From a checkpoint of a small mixture-of-experts model trained on Wikipedia.
Size: 8 layers, width 160, vocabulary 8919, 51.4M parameters.
Experts: 128 experts in each of 8 layers, 96 GeGLU neurons an expert, 2 picks a token, a sigmoid router, a shared expert of 128 neurons.
Training: 575M tokens, 4388 steps.
Below are experts of layer 5 (counted from 0) of a mixture-of-experts language model. Rows are named router (the router's row for the expert), gate (a neuron's input weights, with its number), up (a neuron's input weights, with its number) and show model dimensions 0-159. Each number is 128 + 24 x the weight over its row's rms, rounded and kept within 0 to 255.
After each expert's rows: a language model's description of what the expert responds to; "comes after" lists some tokens at least twice as common just before its tokens as in all text. This comes from a sample of Wikipedia text that the model never trained on. Tokens count by the router's weight.

# expert 39
router [122 133 128 118 104 126 108 167 150 102 111 126 158 110 154 113 159  98 139 165 124 125 130 112 176 139 117 104 128 135 140  81 125 105 128 101 180 140 152 110 112 142 125 190 109 116 125 123 119 135 137 103 151 117 123 125 167 172 141 133 143 142 130 148 118 135 120 157 172 114 165 139  97  73  83 119 153 144  94 123 125 111 147  74 115 106 153 109 117  97 119 124 113  96 123 135 133  87 156 144 127 116 113 148 130 141  85  91 160 108 141 124  89 173 164 107 143 138 128 152 124 171 108 132  88 105 105 135 112  88 104 108 167 109 110 163 139 101 108 119 164 129 153 164  83 144 102 148 106 148 131  81 114 137 131 112 154 170 106 130]
gate0 [144 136 149  96 160  94 140 119 143 151 123 155  99  86 158 134 125 147 101 142 105 149 178 127 145 117 110 103 167 137 162  86 159 108  98  83 140  71 133 154 156 109 197 148 169  97 144 151 126 126 142 149 143 139 151  93 139 136 136 112 140 115 125 173 155 114 120  91 125 143 144 151 184 202 139 140 132 114 117 128 121 103  82 108  95 123 120 127 133  87 139 115 126  92 115 129 144 128 110  80 125 155 128 111 141 126 136 105 125 123  97 128 122 113 136 153 143 122 153 118 103 176 118 144 148 143 121 148 148  90 121 116 148 122 118 110 131  87  96 148 113 109  93 113 124 138 138 115 126  97 158 127 100 122  74 135 156 159 105 118]
up0 [137  92 108 161 121 183 151 120 139 136  95 114 159 121 113 117 101 135 119 120 128 119 108 145 149 136 163 155  78 130 129 142 113 144 160 119 139 163 129  86  95 177  84  90  98 151  86 111 130 114  78 147  89 163 106 139  95 124 124 129 159 119 113 137 102 164 138 130  94  90 126 144  72 109 120 134 105  94 140 176 163 156 130 168 176 157 105 149 144 127  98 127 153  99 129 127 109  85 128 171 134 111 151 137 119 125 124 123 114 122 132 129 134 159 115 105 115 167 146 147 135 125 127 105 152 144 141  77 105 171 131 135 113 138 132 139 131 160 139 131 122 136 181 124 141 133 124 135 146 163 111 168 146 113 183 111 110 125 105 130]
gate1 [ 77 146 129 138 180 143 196 132 146 153 127 146 138 135 154 122 148 144 141 106 155 115 126 126 117 110 138 137 130 123 127  80 116  93 119 119 108 107  82 143 130 145 141 139 131 142 153 140 137 139 111 100 138 102 170 126 136  76 134 136  97  84 135 112 158  78 120 159 140 137 162 133 133 136 100  97 125 121 117 101  81 162 116  99 151 151 124 119 136 105  93 159 157  77 165 143 127 145  62 146  83 170 108 137 113 134 106  98 131 111 132 151 157 156 148 128 159 122  98 125 102 118 142 126 132 121 122 160 113 127 159 150 176  99 132 106 137  85 145 160  92 109 124 156 134 104  82  97 110 168 116 132 140 111 111 124 114 129 106 115]
up1 [163 131  92 126  90  94  91 101 140 110 123 126 128 138 118 147 133  95 130 158 109 144 126 156 138 152 136 118 149 146 124 174 148 168 138 146 132 166 138 126 107 121 126 108 117 110 102 127 106 125 123 173 139 150  77 162 153 132 127 140 119 166 147 156 111 161 124 101 106 124 108 120 104 116 158 140 104 126 176 140 149 107 143 143 135 103 128 126 124 162 148  82 102 201 134 122 160  98 180 124 174  67 138 132 165 107 130 113 127 125 158 115  91  95 109 109 104 111 160 112 149 132 110 125 111 117 126 107 130 124 138 112  88 134 135 165 131 186 118  93 157 131 147 115 160 148 128 167 142  86 135 153  91 138 107 113  90 109 158 134]
gate2 [138 152 115 208 116 119 138 132 138  99 177 158 146  92 178 154 140 142 124 113 115 115 150 103 145 142 120  86 107 138 126 132 124 123 119 104 135 156 115 142 150  86 154 105 119 150 102 144  71  99 129  93 133 113 119 132 118 127 142 118 114  88  97 137 150 132 117 135 121 145 125 158 122 115 128 114 152 151  91 189 126 142 143  91 101  97 180 118  93 149 138  71  97  81 135 167 141  90 121 130 126 148 106  97 124 136 113 133 119 162 138 133 102 121 122 128 122 129 133 103 127 172 103 132 140 104 146 134 119  96 158 160 124 129  95  73 154 119 106  72 111 167 127 138 134 134 103 142 106 170 103 106 116 111 111 112 144 127  98 120]
up2 [149 113 125  96 140 121  90 152 123 145 102  73 138 150 157 161 145  97 107 154 132 144  94 125 106 105  81 164 111  94 135 115 126 134  64 160 129 119 169 117 135  97 108 138 108 146  88 108 121 120 114 133 108 116 156 133 130 152 152 121  67  78 141 119 147 106  86 130 133 141  80  89 139 172 140 159 118 107 163 128 121 135 136 159  94 116 139  90 124 100 132 126 164 150 137 142 156 122 156 120 104  98 148 154 120 149  91 127 107 152  92 117 146 142  82 138 153 130 133 119 129 138 146 146 137 108  94 101 167 108 117 162 151 147 118 106 135 161 103 116 114 122 148 108 141 124 118 132  87 157 123 131  73 108 169 158 127  97 134 135]
Description: Paragraph breaks, == heading markers, opening quotation marks before song or statement titles, and Website fields in infoboxes.
comes after: ".\n\n", " |\n\n", "\n\n", ").", "History", ")\n\n"

# expert 8
router [102 151 132 120 115 139 118 148 121 133 105 148 157  93 139 128 143 119 113 145  97 150 138 162 147 113 147 129 141 128 115 134 105  97 123 134 162 131 146 111 127 136 154 174 108 101 108 120 123 158 119 146 159  83 135 153 138 154 151 110  93 105 158 106 163 167 130 119 162 126 180 105  78  79 140  93 155  98  98 145 127  86 113 139 121  86 178 120 136  97  69 125 124 120 144 121 125 120 172 150 173 143 128 151 110 166  78 114 146  99 167 111 137 128 144 103 126 110 137 125 142 144 114 161  99 105 118 136 107 121  79 109 135 116 138 157 166  88  91 146 108  75 152 120 126 127  91 124 133 126 143 113 103 150 123 130 158 142 104 169]
gate1 [133 118  74 125 139 121 110 111 118 108 146  77 141  93 120 165 122 166 127 135  88 137 169 162 168 125 107 134  97 118 125 127 118 110 149 111 111 148 153  99 136 114 149 133 107 156 113 135 110 164 115 132  82 107 148 114 120 144 107 161 118 137 131 124 140 108 130 119 104 148 162 113 112 116 131 129 150 139 142 108 169  95 130 155 122 144 156 112 100  95 169  83 100 120 131 175  93  95 117 127  96 100 152 132 146 156 134 124 117 133 114 152 144  83 151 155 127 138 169 152  85  80 141 148 131 122 135 110 122 138 118  98 100  60 126 154 122 125 165 132 105 102 134 113  84 146 138 138 128 104 137  94 167 146 163  54 116 130 156 145]
up1 [152 149  77 115 112 136 138 130 135  93 130 147 113 123 113 121 126 154 114 139 132 143 105 139 161 119 147 104 110  85 133 113 147 108 113 141  79 166 148 109 116  77 161 117  69 121 130 133 163 137 111 141  90 108 153 174  97 134 129 189 120 122 124  92 141 104 148  91 119 104 177 178 121 104 125 106 138 159 184 127 116 132 118 164 144 128 153 113 136  89 149 112 105 110 123 155 104 154 134 124 126  89 104 140 162 171 118 106 125 141 145 133 153  96 127 125 128 141  80 106 132  92 171 184 143 122 119 117  94 111 113 104  98 109 179 127 129 114 135 100 128 105 117 126 142 111  87 104 126 105 133 130 117 107 139  94 101 151 138 146]
gate2 [147 131 134 133 145 165 144 184 141 153 124 119 124 128 166 138 146 114  94 138 138 130 114 156 117 113 110 154 115 172 112 131 150 164 130 168 155 136 119 141 154 115 172 110 111 129 102 132  96 151 125 111 152 163 132 142 111 147 109 118 120 109 124 107 116 188 144 127 150 105 120  74 115  79 107  85 135 110 176 137 108 132 138 135 147  74 122 114 148 110  90 129 133 222 149 129 121 120 118 132 116 130 102 132 139 162 106 146 140 114 139 116 148 161 133 104 143 121 143 119 151 145 106 105  70 142 125 172 155 151 123  93 107 140 120 107 135 129 112 109  93 164 142 120 125 144 126 116  87 101  66 159 123 123 103 119 140 115 145 178]
up2 [114 125 148 119 130 110 161 103 147 119 112 120 138 122  89 116 128 133 172 117 109 103 156 117 176 138 151  99 126 103 149 170 116  69 123  77 122 142 142 120 124 161  87 121 150 137 134 123 130 151 141 132 120 110 100  91 149 101 137 132  92 150 176 135 146  90 130 131 104 151 144 154 113 176 158 149 139 148  88 109 129 117  95 100 128 159 201 139  98 140 153 156 107  80 150 134 170 130 139 132 123 151 138 122 129 103 147 101 113 160 100 138 135  95 130 159 122 131 109 117 105 102 144 159 199 135 158 153 105 108 104 174 154 141 151 136  98 163 137 155 147 133 126 128 151 123 130 139 145 158 148 111 170 134 130 171 120 146 127 115]
gate3 [105 119  98 129 102 148 132 185 135 120 132 124  93 165 105 156 178 130 187 137  94 119 141 169 162 155 154 161 162 101 128 141 157 124 119 178  90 146 166 129 150 107 134 145 109 150 125 154 126 135 153 129  92 125 139 150 130 146 130 132  94  93 149 100 125 133 139 141  97 105 150 126  77 156 105 150 139 143 125 159 143  93 154 116 108 151 117 144 109  92 102 123 110 109 144 146 101 134 162 126  96 109 140 164 164 192 134 148 132 132 165 148 143 143 130 129 140 118 124 130 143 142 114 158  88  73 117 128 100 133 113 142 118  97 148 175 109 113 126 134 134 136 136 124 154 182 104 109 151 133 180 105 102 117 120 113 116 114 142  92]
up3 [136 139 120 139 131 106  95  78 136 135 139  87 132 145 106  89 120 155 152 146 171 104 104 127 130 156 116  91 115 168 123  92 145 146 124  81 148 136 168 115 130 125 106 106 105 132 132 101  89 134 111 103 118 117 164 126 109 172 120 133 144 162 137 106 128 147 162 142 127 135 122 157 203 121 123 110 113 147  96 121 109 106 101 139 110 125 157  91 118 142 137 155  90 124 132 170 122 101 171 139 122 167 122 113 158 121 126 146 133  93 143  99 124 154 109 185 117 148 138 166 188 113  93 139 146 135 100 130 124 139 176 103 111 108 151  82 136 120 116 138 119 114 115 131 104 110 151 148 107 163  81 174 125 112 153 120 168 133 114 112]
Description: Was, is, been, be and adverbs like later, also, originally, historically after a subject, before participles such as built, released.
comes after: " was", " It", " is", " has", " He", " he"

# expert 48
router [129 113 104 105 107  90 114 141 103 131  99 128 134 129 148 155 162 108 108 144 141 173 136 164 139 115 147  97 175 131 123 109 101  82 116 132 123 140 133 116 108 100 132 169 143 117 137 106 158 164 139 131 136 134 135 141 148 120 143 128 123 140 157 125 128 163 106  97 138 117 122  94  40  93 136 113 170 133 130 142 106 120  96 133 104 110 151  79 112  71 124 144 157 137 138 101 126 102 129 127 177 140 115 124  91 142  98  99 130  86 135 138 118 142 120  85 129 130 110 156 119 127 117 156 112 116 136 107 107 101  91 109 135 123 133 124 176  99  87 150 130 110 156 136 108 134  37 131 145 135 102 120  86 121 139 145 112 157  96 149]
gate2 [154 106 155  98  98 117 128 185 114 112 106 160 145 127  89 123 105  67 104 138  93 186 116 150 135 143 132 133 126 146 140 145  97 112 161 120 156 136 130 106 101 142  78 119 166 123 118 127 155 159 153 147 112 128 119 116 103 122 117  81  90 109 134 108 106 117 109 149 172 149 127 124  90 155 138  96 133 149  94 120 113 127 100 139 116 114 122 131 115 121 116 105 106 116 162  93 126 130 121 103  96 106 144 162 146 167 117 140 133 105  94 104 157 137 114 158 176 106 175 109 140  99 155 138 146  96 117 137 128  88 155 147  86 136 155 142 128 163 145 180 140 135 130 130 109 128  92 144 133 174 154 136 172 121 164 131 157 117 112  99]
up2 [126 122 101  60 135 127 134 140  74 118  85 104  89 102  93 155 134 153 108 123 131 162 101  94  76 120 108 156 106 104 154 101 130 158 141  91  91  98 122 156 139 124  95 171 122 138  86 131 171 135 116 155 104 137 133 121 127 103 127 121 120 126 119  82  88 129 114 104 152 142 123 139  54 127 146 172 145 130 129  93 136 116 125 146 136 124 117 106  87 127 126 113 116 112 124 154 121 127 156 122 104 111  89 169 120  93  99  90  84 120 132 156 157 122  90 122 115 125 106 167 128 113 137 148  65 165 148 110 141  83 108 150 112 113  93 127 143 128 119 133 113  94 126 146 150 131 115 134 127 149 137 132 131 113 146 117 140 130 126 164]
gate3 [ 98 135 119 162 114 129 137 125 154 120 162 118 124 172 112 133 106  91  84 116 116 129 142  89 118 121 114 114 160 130 107 130 136  91 131 140 178 108 176  76 146  77 114 183 153 171 122 125 145 192 147 172 142 119 121 145 163 173 118 103 145 133 113 120 122 127 101 139 131 102 139 167 111 141 121 139 127 144 102 126  85 134 152 180 119 128 136 124 131 108 133 128  86 162 109 134 108  65 164 144 135 154 130 120 121 146 122 105 140 140 143 159  91 149 116  95 166 138 109 149 157 148 123 111 175  95 114  97 152 125 150 125 117  98 118 105 118 172 104 104 148 100 142 113 123 143 113 109 125 126 135 134 113 107  91 150  89 115 111 120]
up3 [123 161 105 150 115 128 180 130 131 113 150 120 134 164 149 126 115  73  88 117 137 130 180 106 128 111 137 110 134 140 131 102 118  88 139 103 145  99 142  93 150 147 152 166 171 164 116 143 156 162 131 140 108 144 104 129  89 172  87 151 135  75 113 130 122 124 138 126 137 150 133 111 127 173 132 147 173 119 133 166  72 129 123 146  75 105 134 139 138  99 129 144 122 164 147 113  93 110 140 133 136 143 117 102 127 133  88 139 120 164 152 129 133 112 130 132 124 102 128  89 129 125 154 126 151 125 163 122  82 138 145 130 123 139 165 111 133 179  91 141 131  94 164 109 144 119  95 134 117 123 150  97 110 140  92 122  93 145  74  81]
gate4 [112 164 141 127 127 135 138 119 169 115  86 130 128 126 103 136  96 104 143  93 150 148 168 118  76 149 126 128 131 157 118 104 122  94 151 184 112 132 119 125 160 146 131 132 116 123 186 124 134  98 144 144 180 118 102 168 100 155 154 130 135 153 135 128 141 150 151  75 133 102 105 107  97  94 116 134 108 154  96 130  97  96 103 118  84 132 113 120 120 150 118  74 116 140 133 125 146 129 118 113 126 121 123 108  77  89  89 135 155 124 133 117 103 104 123 123 142 144 113 160  94  95  81 168 152  84 143 133 131 102 145 129 118  70 148 138 131 130 116 141 133 123 125  99 149 138  77 155 139  83 138 158  92 110 137 135 156 158 110 145]
up4 [109  90 146 146 189 127 153 115 145 134 112 145 119 128 183 101  88 116 114 173 110  93 116 105 143 122 148  86 160 146 113  97 121 118 117 134 112  80 139 156 124 113 124 140 166 155 120 185 110 127 123 105 160 112 198 103 125 143 122 109 127 127 128 123 131 190 113 103 109 134 141 117 126 115 121 132 123 113 121 140 134 118 142 147 121 132 151 112 146 149 154 142 117 176 105 144  85  80 132 153  89 137 110 122 113 166 172 130 131 115 132 170 107 139 154 128 148 170  70 145 100 156 105 112 118  95 170 126 151 126 113 103 111 106 134 133 136 109 123 154 174 119 117 142 149 145 126 163 148 107 114 115 102 152 111 154 129  97 110  90]
Description: Participles and predicate words after was, is, were, been, such as died, known, buried, hosted, noted, composed, mostly in biographies.
comes after: " was", " is", " were", " been", " be", " a"

# expert 15
router [143 106 151 144 157 129 138 128 107 141  90  75 141 132 176 114 152 101 145 146 105 184 145 155 151  97  95 120 131 130 155 123 155 114 121 108 120 143 154 122 103  80 126 158 108 149  78 131 137 148 125 123 149 115 119 113 142 127 160 130 151 123 125 126 121 148 121 141 137 114 140  92 119 107 128  86 158 122  75 158 129  72 137 101 116 119 125 117 108  87 167 113 163 124 122 117 131 122 150 145 148 130  60 148 101 120  85 106 160 112 116 111 134 162 127  68 109 133 130 191 153 148 100 146 140 116 140  98 107  85 102 129 125 120 117 139 116 100  91 125 125 126 164 125  97 124 123  96 136 149 123 100 112 173 155 113 137 152  91 163]
gate1 [122 118 136 112 107 134 107 140 165 131 136 130 152 126 124  91  82 124 146 105 135 135 176 132 112 116  74 112 139 153 180 174 161 118 162 136  82 167 114 119 105 134 100 128 138 187 146 149 132  97 128  89 168  64  85 153 155 111 118 113 139 133 121  89 115 150  95 140 120 132 123 122 104 113 134 141 151 134 154 146 159 138 136  96 107 122 123 124 131 146 116 156 157 119 118 125 105 130 143  96 152 134 157 145 120 132 126 131 157 136 127 123  92 122  59 155 112 100 152 182 141 105 135 104 110 162 114 136  99  97 112 130 125 138 159 101 130 154 151 125 119 150 150 151 111 107 166 154 146  97 116  77 117 117 153 132 159 169 163 137]
up1 [155 120 146 151 107 105 144 122 144 135 113 126 100 101 149  50 133 161  96 144 138 153 140 112 115 123 130  88 113 128  99 106 105 147 152 132 147 142 131 142 156 129 147 110 109 111  77 106 134 156  63 133 129 188 115 109 104 131 115 166 124 166 143 155 138 116 114  88 131 128 142 153 120 123 157 120 108 115  70 176  96 118 123 135 147 175 164 134 114 141 130  99 130 129 106 122 135 159 142  88 112 175  95 117 138 112 121 108 128 128 140 134 169 127 147  90 115 171 127 108  71 134 112 180 142 137 127 138  84  93 124 148 108 147  93 131 121 131 188 154 119 135 102 144 110 140 125 118 135 156 126 103 101 160 124 130 118 155 121 143]
gate2 [112 106  96 128 115 108 106 111 106 106  89 119 126 172 166 130 159  97 125 144 133  99 123  95 122 159 127 117 143  88 117 129 135  94 125 128 172 152 138 157 102  94 129 101 144 102 152 130 108 102  67 160 138 166 145  89 123 129 154  97 137  97 137  94 107 125 148 122 146 134 138 121 130 135 118  94 191 165 122 111 130 104 122 125 143  95 164 125 137 111 105 125 179 107 158 128  55  88  92 127 136 134 115 139 131 101  97 111 118 179 146 138 110  98 113 138 146  78 156 140 119 113 129  90 117 125 120 149 147 139 125  58 159 101 132 144 136 149 124 102 108 124  92 114 109 135 139 142 111 139 152 142 146 145 161 100 110 120 104 142]
up2 [143 121 110 140 105 149 116  98 146 153 118  86 128 125 160 127 158 109 151 153 133 107 133  98 116 141 128 118 129 101 108 121 150 107  97 136 148 113 144 134 100  96 124 140 178  87 170  91 116  91 117 147 138 144 126 111 128  93 157 136 125 121 139 113 117 127 138 168 131 168 131 150 133 123 120 123 160 142 117 152 121 113 125 147 146  81 123 134 139 108 125 106 154 112 110 128 113  90  92 105 144 100 140 159 126 124 117 131 106 159 103 127 145 103  71 122 149 109 186 152 105 118 143 129 153 110  93 139 133 152 112  74 150 102 126  99 178 151 134 105 158 133 120  95  37 140 137 104  98 126 151 117 142 113 167  72  86  97 100 153]
gate3 [137 150 136  92 118 122 115 164  97 144 152 145 108 120 128 107 132 125 117 125  91 129 125 152 108 121 143 112 128 127 109 112  50 115 119 115 158 129 115 152  80 127 151 107 165 162 110 125 100 181 125 115 123 151 105 184 112 148  84 152 135 137 131 120 106 159  97 115 112  95 132 103 134 187 153 135 110  64 120 152  78 140 128 123 109 144 101  99 143 106 148 144 105  96 125 129 133  96 108 152 168 147  99  99 119 158 121 122  98  82 129 146 100 111 167 119 111 107 150 148 108 136 117 145 148 129 122 117 133 139 120 112 151 149 114 158  71 116 116 154 171 150 117  96 131 149 124 178 129 137 146 133 131 145 164 146 166 156 130  93]
up3 [141 146 111 143 143 132 136 116 149  93 110 117 153 139 135 131 121 112 115 146 174 113  81 108 164 131 110 132 117 133 152 108 185 128 152 148 106 140 141 131 146 122 112 144 106 116 139 125 176  67 132 157 105  91 161  65 131 120 162  85 136 105 125 146 122 101 152 128 143 170 122 171 124  86  98 157 152 152 126 113 164 133 127 127 144 122 162 156 124 111 107 133 147 120 129 127 122 139 144 111  92 131 132 151 137 110 148 152 149 150 154 134 140 144  90 157 108 149 102  98 139  96 133  93  90 110 133 151  93 136 160 138 122 117 114  94 174 159 122 138 127 142 138 165 131 129 111  86 128 117  98 112 118 138  60  87  74  99 118 172]
Description: Subordinating and contrast words opening a clause, such as that, where, while, however, although, meanwhile, and time in At this time.
comes after: ",", ".", " However", " one", " announced", " stated"

# expert 2
router [133 143 127 142 112 112 126 159 115  99  95 102 150 129 123  95 167 122 121 133 111 148 129 151 156 115 144  87 138 148 177 132 122 110 138 134 127 130 150 132 107  74 139 171 118 126 126 119 122 140 128  97 110 109 118 148 118 141 151 122  97 104 170 167 101 131 116 161 141 108 131 139 106  97 113 132 145 150 141 107 129  74 101 125 117  97 130 113 100 140 108 103 136 131 186 108 127  94 149 149 151  90  86 152  69 153  72 105 189 121 127 137 141 133 127 126 138 118 126 159 143 165 133 172  86  98 120 146 120 102 105 162 128 113  95 124 159  94 140 120 134  87 125 127  64 121  90 106 106 167 128 104 132 113 115 144 167 124 140 164]
gate1 [159 116 139 119 140 147 109 179 123 115 100 107 118  61 112  87  93 128 109 145 106 151 133  94 100  94 142 123 128 105 179 115 127 170 142 150 112 130 146 151 155 131 131 142 155  94 114 111 115 159 132 163 109 151 126 113 144 115  90 125 155 173 147 138 146  61 123 129 121 135 139 161 125 134  73 116 119 111 146 127 134  90 132  88 164 152 119 138  94 168  94 147 127 117 139 137 146  98 101 130 130 111 132 120 102  95 143 130 165 133 111 114 130 151 115  93 135 126 134 136 132 182 135 159  81 133 110 121 152  86 121 174 145 111 102 146 142 104 127 144 103 112 144 106  64 112 105 144 153 166 138 131 175 118 145 136 144 123 123 105]
up1 [149 114 132  98 144  79 152 120 149 141 144 160  97 136 163 165 150 127 153 134 125 105 139 143 125 146 143 146 154 164 113 173 134 140 155  98 120 149 153 115 171 120 134 104 140 153 125 175 193 146 148 110 159 141 129 109  86 125 174 125 136  88 130 101 116 176 120 138 121 150 105 128 140 126 134  92 159 156 121 130  78 158 112 143 105 103  99 109 132  77 133 130 110 135 152 151 118 144 116 124 105 151 158  88 157 126 151 120  85 114 141 152 158 104 115 138 135 130 157 146 119  90 117 142 124 110 166 160 104 158 141  91 161 130 171 145 174  99 128 122 133 129 112 124 160 142 132 168 118 131 161 142 106 120  91  83  92 125 136 156]
gate2 [127 152 130 121 106 106 165  95 123 108  90 143 132 109 125 152 129  86 117 142 141 155 119 137 149 141 117 116  93 168 125 134 142 131 116  86 163 128 123 119 110 149  92 112 116  99 118 179 126 134 113  96 100 131 123 145 104 111 185 160 141 101 156 145 114  85 124 171 170 132 152 172  83 139 123  88  94  86 143 117 147 110 106 150 151 130 115 143 140 134 156  85 136 137 101 162  87 138 116 102 101 138 129 171 133 105 123 129 134 129 136 149  68 155 162 104 123 112 134 127 127 123 197 145 159 129 114 117 143 145 131 164 141 124 143 148 139 142 114 109 125 141 106 146 126 164 154 172  86 152 114 132 113  88  80 129 109 160 149 153]
up2 [155 120 109 116 128 187 109 132 149 179 213 113 103 113 116  98  89 113 158 108 137  94 122  91 108 151 134 142  96 103  82 140 115 130 130 160 109 122 137 168 141 120 140 136 127 106 146 133 139 152 100 179 168 114 140 137 103  98 133 124 130 130  98 124 183 143 137 153 124  93 136 114 133 130 106 125 137 103  77 149 115 141 129 123 117 134 137 131  92 158  92 128 120  99 149 123 152 154  84 142 121 141 139  99 135 155 162 134 107  98 117 113  88 109 104 138 125 152 144 153 177 136  88 120 150 154 124 133 142 150 115  74 109 143 142 137  90 131 106 155  98 159 126 122 144 147 153  92 125  88 115 120 156 121 133 122 116 145  75 143]
gate3 [113 149 126 122 112  85 120 147 138 107 132 145 116 172 154 158 138 102 138 108 137 105 141 157 132 131 153 115 157  82 109 115 120 125 127 110 100 120 103 164 160 167 164 122 110 171 201 130 129 160 117 141 153 119 180 159 122 106 150 122 144 123 159 122 180  98 119 133 102 125 107 140 123  99 128 150 149 145 148 129 106 103 105 145 130 132 134 172 100 146 146 125  99 145 167 116 159 129 167 134 175 117 149 124 126 119 110 114 188 126 105 145 113 132 145 127 112 116 140 123 164 105 125  79 125 101 164 100 106 138 139 168 182  89  59 101 137 104 126 148 105 129 159 133 126 123 108 146 100 139 150 123 162 116 123 148 165 139 133 150]
up3 [119  99 142 125 143 162 149 118 137 158 154 109 117  91  95 138 118 133 134 111 112 119 120 102  94  93 105 122 104 150 119 129 140 147 109 169 147 151 145  66 102 109  86 121 169 142  87 136 125 100 145 132 110 146  84 105 140 155 106 131 109 143  86 131  83 144 129 121 138 114 142 101 104 125 134 134 105 161  87 102 155 157 140  91 121 107 124 111 135  69 112 112 129 114  82 149 112 117  83 144 105 148 100 123 108 118 114 148  81 133 144 110 136 119 101 146 157 150  98 116 107 161 124 147 134 171  92 125 125 161 128  52  86 139 163 142 120 156 129 138 134 130 128 107 107 140 146  98 169 114 124 138 105 150 162  93 104  95 106 128]
Description: Uppercase letters and pieces of abbreviations and country codes in sports tables, such as SUI, CZE, USA, NA, U.S.
comes after: " |", " A", " U", "E", " I", "A"

# expert 38
router [123  58 135 142 120 113 117 134 120 122 114 107 109  74 174  91 161 122 131 165 134 170 114 135 102  91 135 137 133 165 161 107 113 141 140 115 123 115 170 102  98 104 150 149 126 101 147 107 143 161 125 142 145 106 126 165 136 176 133 143 119  99 160 139 126 121 165 140 139 105 175 107 118 140 139 121 144 146 119 106 123  97  94 147 118  74 159 112 123 107 108 141 138 154 136 118 167 104 135 121 176 127 101 183 133 159 117 116 141  78 138 118 111 154 131 108 145 154 126 145 150 162 123 151 111 130  95 102  95 113  98 155 147 107 124 125 176  88 104 122 138  83 133 137  64 138 128 120 127 112 124 137 122 160 151 129 130 160  95 155]
gate1 [145  83 120 107 126 144 127 105 102 130  72 170 158 131 159 123 139 136 123 132 117 126 140 111 141 120 155 136 160 157 137 141 140  96 131 110 132 144 126 116  90 126 111 108 153 144 162 105 186  94 133 138  92 157 130 167 146 103  99 156 105 169 125 118 161 110 132  83 128 128 123 165 115 144 124 144 122  94 140 118 132 106 181 157 156  92 117 116 157 139 130 156 102 146 143 121 113 114 123 143 129 142 106 134 168 143 123 110 151 150 138 124 123 103 126 130 118 131 122 143  83 106 102 172 182 127 139 168 119 130 101 104 140 103 115  83 147 129 153 123 139 144 149 116 109  98  96 136 164  55  87  95 112 154  92  94 144  90 172 139]
up1 [117 122 187 135 162  97 153 107 131 131 142 129 145 125 146 167 118 127 155 135  74 152 126 173 104 168  92 129 151 139 120 129 129 122 134 167 119 126 111 178 115 158 145 138 148 133 140 129 134 149 122 122 139 124 140 129 130 132 195 123 125 180 142 133 127 128 159 183 109 194 100 117  83 151 147 106 136  64 139 132 129 119 137 164 166 154 133 108 117 125 126 117  93 138 128 158 130 147 123 161 151  91 144 113 129 102 134 117 118  91 156 114 108 123  96  86 135  66 165 118 170 108 111 128 101  70 136 130 117 131 117 160 133 142 152  95 118 142 140  92 134 112 125 113 136 147 133 107 124 124 154 110 156 125  75 124 119 141 111 124]
gate2 [131  95 121 139 141 118 133 107 116 133 129 141 135 132 158 116 118 151  95 103 113 114 130 106 173 127  85 110 148 144 156 110 139 109 144 148  99 109  98 133 113 104 144 148 133  90 127 151 161 196 138 122 103  98 129 188 115 137 120 138 122  86 131 127 120 117 159 124 140 100 128  97 142 111  65 151 105 167 164 115 103 133  95 148 105 119 132  85 135 114 142  93 126 159 117 131 141 168 100  91 170 121 122 160 129 155 108 156 139 112 164 146 101 127 118  94 115 123 153 104 146 142  97 126 130 134  75 160 113  90 149 161 162  99 122 130  89 108 112  56  93 159 131 129  70 116 140 131 125 129 112 118 118 128 100 120 144 123 154 140]
up2 [103 158 144 114 119 119 124 182 116 152 119 131 164 154 160  71 127 135  99 155 134 134 128 132 144 132 189  86  93 101 123 132 130 108 110 159 135 169 101 171 151 174 130 126 171  98 121 144 142 130 153 130  97 123 105 148  84 115  93 139 111 115 137 134 150 136 138 138 103 121 129 120 137 140 139 132 160 157 189 139 117 142 114 120 190  99  89 127 132 109 101 128 102  85 128 140 130 107  92 113 168 126 155 106  90 131  96 132 158 141  97 133 168 116 130 127 150 149 128 158 105 100 142 143  92 116 138 125 112 146 117 107 133 115  94 107 147 156 145 138 143 122 116 109 100 114 126 169 142 148 141 133 180 129  95 128  92 153  80  95]
gate3 [145 121 117 104 170 119 110 113 106 156 148  96 127 136 132 123 144 133 137 125 153 104 166  67 190 116 162 106 103 109 136 137 139 142 137 111 111 143 134  96  95 115 137 140 113 165 140 146 145 118 135 123 144 136 124 101 194 158  90 111 120 149 118 140  82 142 105 162  94 145 142 108 159 107 126  82 132 139 148 140 138 110  87  75 126 152 132 103  94 138 149 138 121 136  91  84 128 139 141 118  96 121 115 119 128 120 115 127 125 115 172 135 210 115 129 119 141 126 118 153 156 137 146 168  96 147 128 152 129 102 110 150 124 158 144 120  97 142 129  93 102  74 156 101  89 157 153 157 117 112 120 117 108 131  94  87 120 146 137 155]
up3 [ 91 111  99 130 117 117 138 120  87 123 129 136 136 138 153 100 145 152 113  95 160 134 158 150 156 123 122 123  97 138 134 102 110 173  97  95 129  88 131 128 103 153 101 114 131 116 110 109 131 122 115  69 125 137 128 132  74 166 113 106 120 108 140  74 144 150 139 131 152 156 117 147  99 113 174 135 139  88 124 122  98 156 120 154  95  74 106 149 113 108 113 164  92 142 150 101 111 150 131 125 155 110  84 128 106 137 119 132 104 109  85 130  67 113 157 145 154 111 138 143  87 103  86 118 166 102 146 141 126 124 114 149 105 113 100 120 136  94 125 111  86 168 139 103 112 150 159 139 140 174 113 155 126 103 137 134 153 173 106 128]
Description: Two- and three-digit number pieces in tables, durations, years and codes, such as 47, 155, 23 in 4:23, 400.
comes after: " ", ".", "–", ":", " (", "-"